Experts of a small language model: vocabulary 32768.
Below are experts of layer 2 (counted from 0) of a mixture-of-experts language model. Rows are named router (the router's row for the expert) and show model dimensions 240-319. Each number is 128 + 32 x the weight over its row's rms, rounded and kept within 0 to 255. Numbers have three digits each.
After each expert's rows: a language model's description of what the expert responds to. This comes from a sample of Wikipedia text that the model never trained on.

# expert 35
router:111129163200189135153163149158151089107186069089141133129111141139114136124138106093092149090070093162147149115135133181146145144126076109101156189144155115201096129101135149177174185150114159083099123149058162088086077088175099142122155160
What it handles: Paragraph-opening words. First token of a new paragraph, line or clause, especially Although, While, As, In, The, and table pipes or list dashes.

# expert 2
router:108104110093152139068113143111090159165153181135131173101191160157091131087106136096182125156135158119156121144145145148083148131097131141140101081102164097148050167056143130065144104149140146146135126100119122154136116148143124228105157160
What it handles: Mid-word suffix fragments. Word pieces inside or ending a word, often after a short stem, such as out-d-ated, -ation, -ic, -ment, and hyphenated name parts like Browning-F, Advan-P.

# expert 36
router:193100076059187108122133145116155126175113163104098109109151132126131126146041090170150137129192136129139092133143084169155138115108146114123137170115083145133121043103070082140164126175096145159095168164159143189152116157161129160166091111
What it handles: Agent noun suffixes. Word-final pieces like er, ers, ist and ians that form person or agent nouns, such as merchants, designers, colleagues, monsignor.

# expert 50
router:167095145136161121112138132119124148144144147155114116119091150141073153092129087113164164181150153123167150150156089103125131148155157099151145154133097116143174141122129142169066086134121133164141173103142108148100106106098084131142108092
What it handles: Word starts, general. Lowercase or capital word-initial pieces of ordinary words, especially after line breaks, and, commas or bars, such as swimming, quarterback, broke, heritage.

# expert 16
router:101128123136140116172127083142182091193089143129123090082135069151132126096106181101149161112139107113088072125114084152133129180137143114094146096087151128124134109137104101150174128082115169125089108120108194170115171075116150031102154153
What it handles: Table pipes, year endings. Cell-opening pipes in stats tables, year endings like 011 or 015, density units (/sq mi), and clause joiners like but or though.

# expert 6
router:191152153177184115146156128144109085119123106128105148139162132134163144140102084113105093122114107142111070129073133097132055114142164119092120130094084109110140104127136117097086099070113081107102098058116070127109156101130138158128114092
What it handles: Given, late, section breaks. Words like given, named, designated and late before a noun or name, plus line breaks after headings and dashes in score tables.

# expert 11
router:127119100180169135117200129140133160123088115105086113140103121102113087154096098181160135194146117141133077107111113148118134099128128090121135163127124085229135134158054168145179195132175092131125122127134108193133146107166126151143106145
What it handles: List dashes, commas, he/of. Line-initial dashes in infobox lists (- Launch mass), commas in names and citations, and the words of, he, He, She.

# expert 48
router:079107159145118136119096068112106086112117143119073104154190057120060098123128201120145126151104182140156143118117145109099126107191137105113080186111075141117099104172135137154139071149163151098093128155152185104136124176200149120183132123
What it handles: Elections and proper names. Election and politics words like elected, election, vote, Party, plus died, coordinate separators, and name parts like County, City, United, Awards.

# expert 56
router:114130196141136151122103107147118156150142100138200115127154127107162108155112097120099122115159148125097124152149101118158112101109104121132121085144121159116144061165119137126162119131094114083060100110152153150045186147157132178141146106
What it handles: Nouns after the article. Common nouns and noun-plus-of phrases right after the or The in running prose, such as town of, development of, book, mall, people.

# expert 18
router:087122116126161146119165183161106069123122087070149086127130114169092099086149139141094103140111143153136128092112090119158147050155147174127091162159152099148087124133084145145153121144158110125140110177133152139098093056118093157095119144
What it handles: Numbers and name pieces. Digits and spaces inside numbers in infobox data like postal codes, lengths and grid references, plus was, is and inner pieces of names.

# expert 29
router:195133113097074094095135204134137060199137133117111147056120134108131133173101138185186069090117146113107126151105157108077055145126130111052144078136136159170069137114172077100116152147166139138150139140089103156140127086092165139099137125
What it handles: Line breaks after headings. Newlines, mostly right after section headings like ==Early life== or at ends of table rows and list items, plus ===.

# expert 20
router:186142150152114138129111152106142095146088136164109069143097097078078116136157156119174080151104116172121111118084108065147128096227051151074122176148110145137171113123084136093140178079182153110173059120124179130116153106130143082144105144
What it handles: Subject pronouns he/she. Sentence-initial or clause-initial He, She, he, she, plus pieces spelled he inside words (heavy, heptathlon, She's) and opening letters after quotes.

# expert 58
router:113172154120140145144109108127149115113102100137096158120183172110150081149128120110085211166105152115103121094104148073119115137185182099149115182103199106142127151172014055098152117122140159120157141064123127085086160127156150124165099107
What it handles: Social and family nouns. Topic words on politics, family and society, like political, mother, wife, child, human, medical, and party columns in election tables.

# expert 24
router:126046144168144160127083190097114178132161144158112167147085100067110155133139112116111040106158106132169125152161136078156065124129189146129127097186203098139157095116150087150099103119120160159118144143161123135145167137134087206121149102
What it handles: Common prepositions and conjunctions. Function words in running prose, chiefly in, to, and, of the, from, with, including titles like Sites in Carmarthenshire or Live in Santa Cruz.

# expert 19
router:110128184154090120070152168122077174122164088124164125184145122099105133137076150157083183180154115157142077174118084153176112159123065136137136134159104116177136161126149148138140097217145141188132123078081177110128093151074111151108131103
What it handles: Section heading markers. Wiki heading equals signs that open or close section titles, such as ==Climate==, ===Emergency services===, ==See also==, and coordinate minute marks ′.

# expert 40
router:094092097148088132142113133149106174102144136096136136111081156156170120081161130105087146082160144152181107114161159110097138094099160118152153071091113180133154147193106146173117170134083143132094156112185185107193066113078163155109141126
What it handles: Year first digits. The first digit of a year or number right after a comma, dash or pipe, e.g. 1 in 1982, 2 in 2016, 6 in 6–1.

# expert 13
router:198097151175099124152079155122146079088146154048098169145133097151080146105138109164172094138132126127132119167137140105105111123119150133151161050154134144129175133123185102144074090155102193170152144077094077058140069098119170149156109099
What it handles: Line breaks in lists. Line breaks ending table rows, list items and paragraphs, plus symbols such as %, km, ° and ′ in tables and coordinates.

# expert 47
router:086045100104141072164129129091122215111180147124152140127112115175143123156221132137184125148117116110108110105152211098136142082103128164139128139161119107095151156099045114109102121081137090153108162124187190198107156157109124142091117121
What it handles: Mid-word suffix pieces. Word-internal and ending fragments after a short stem, such as ed, ing, st, ost, ated, e.g. costing, Allocated, listed.

# expert 62
router:125145170181104134115142144155085143134130072172082122169094197137184108153106114160080155100119111135091127086119055175106135147108173131145087107129101142163118135136094155095137196132069141112126096162066104070151146076170152052145102134
What it handles: Names and list entries. Proper-name starts and list or infobox items, including George, St., Chicago, ==History==, taxonomy endings like -idae, and W/D/L runs.

# expert 30
router:088135160137087118093115169093091137116130093155127154186178150076116165176128133177117193146121119150146100161135110145144067128118115180127073173129116076133158145127160140146121100187112100157116150132129136135065134139100114141111112109
What it handles: Headings and table markup. Wiki heading markers (==, ===) and table column separators, plus infobox field labels after line breaks, such as - Line or | Time |.

# expert 61
router:121186146140129173122149123129066094141085155142113098150099109183169099120120092151153175109095156105141101110124102139146160136144079141185157161117093082115088116181096143139102170132108088192094091079123102148141132115077122135128144155
What it handles: Copulas and articles. Verbs like is, was, were and articles or phrases like a, as a, is a, not, in descriptive sentences in biographies and articles.

# expert 39
router:199184086110145123160116127090130209112140095113115123141143120154147110135121126098207100132123072153099116115041165130120124128091166092136109118135124145169166143101250183063085131110196159155160142177170129151119130135117127118111136127
What it handles: Event verbs, infobox labels. Past-tense event verbs after a subject or was, such as began, released, held, launched, plus line breaks and infobox field labels.

# expert 37
router:084060090147094095161091175162089176120160103092154178129127148148157160071164123160094113102188109145133095149182140101105157103090168126161151108117103175097159128159116145184084102128103116145099137064176152054206106121083138132149141113
What it handles: Digits in scores, dates. Single digits and small numbers inside scores, years and table statistics, such as 6-1, 1950, (1985), and row numbers after pipes.

# expert 44
router:120120126129124149126088086141098134128096113085077061123147104098117151124121109122155153098086139142094130123127102116119110145186139135151123155100137092180108154143035135178093105129156114095106086078116075141139104150113110143169102100
What it handles: Leading digits and table rules. The digit 1 and other number pieces starting years, dates and table values, such as 1889, 28 November, 40.6, plus markdown table divider rows like |---|---|.

# expert 22
router:129071133134118148109111176133101139139136086179143160122085107154132113176092144102095151123125132140213137076140073094135072104121115149144161129117099136185139138192112116178103106170081100166093123154159115152075122140197077074113156133
What it handles: Word-ending subword pieces. Trailing pieces of names and rare words, like th in 5th, ine, ville, berg, 's, and inner fragments of foreign names.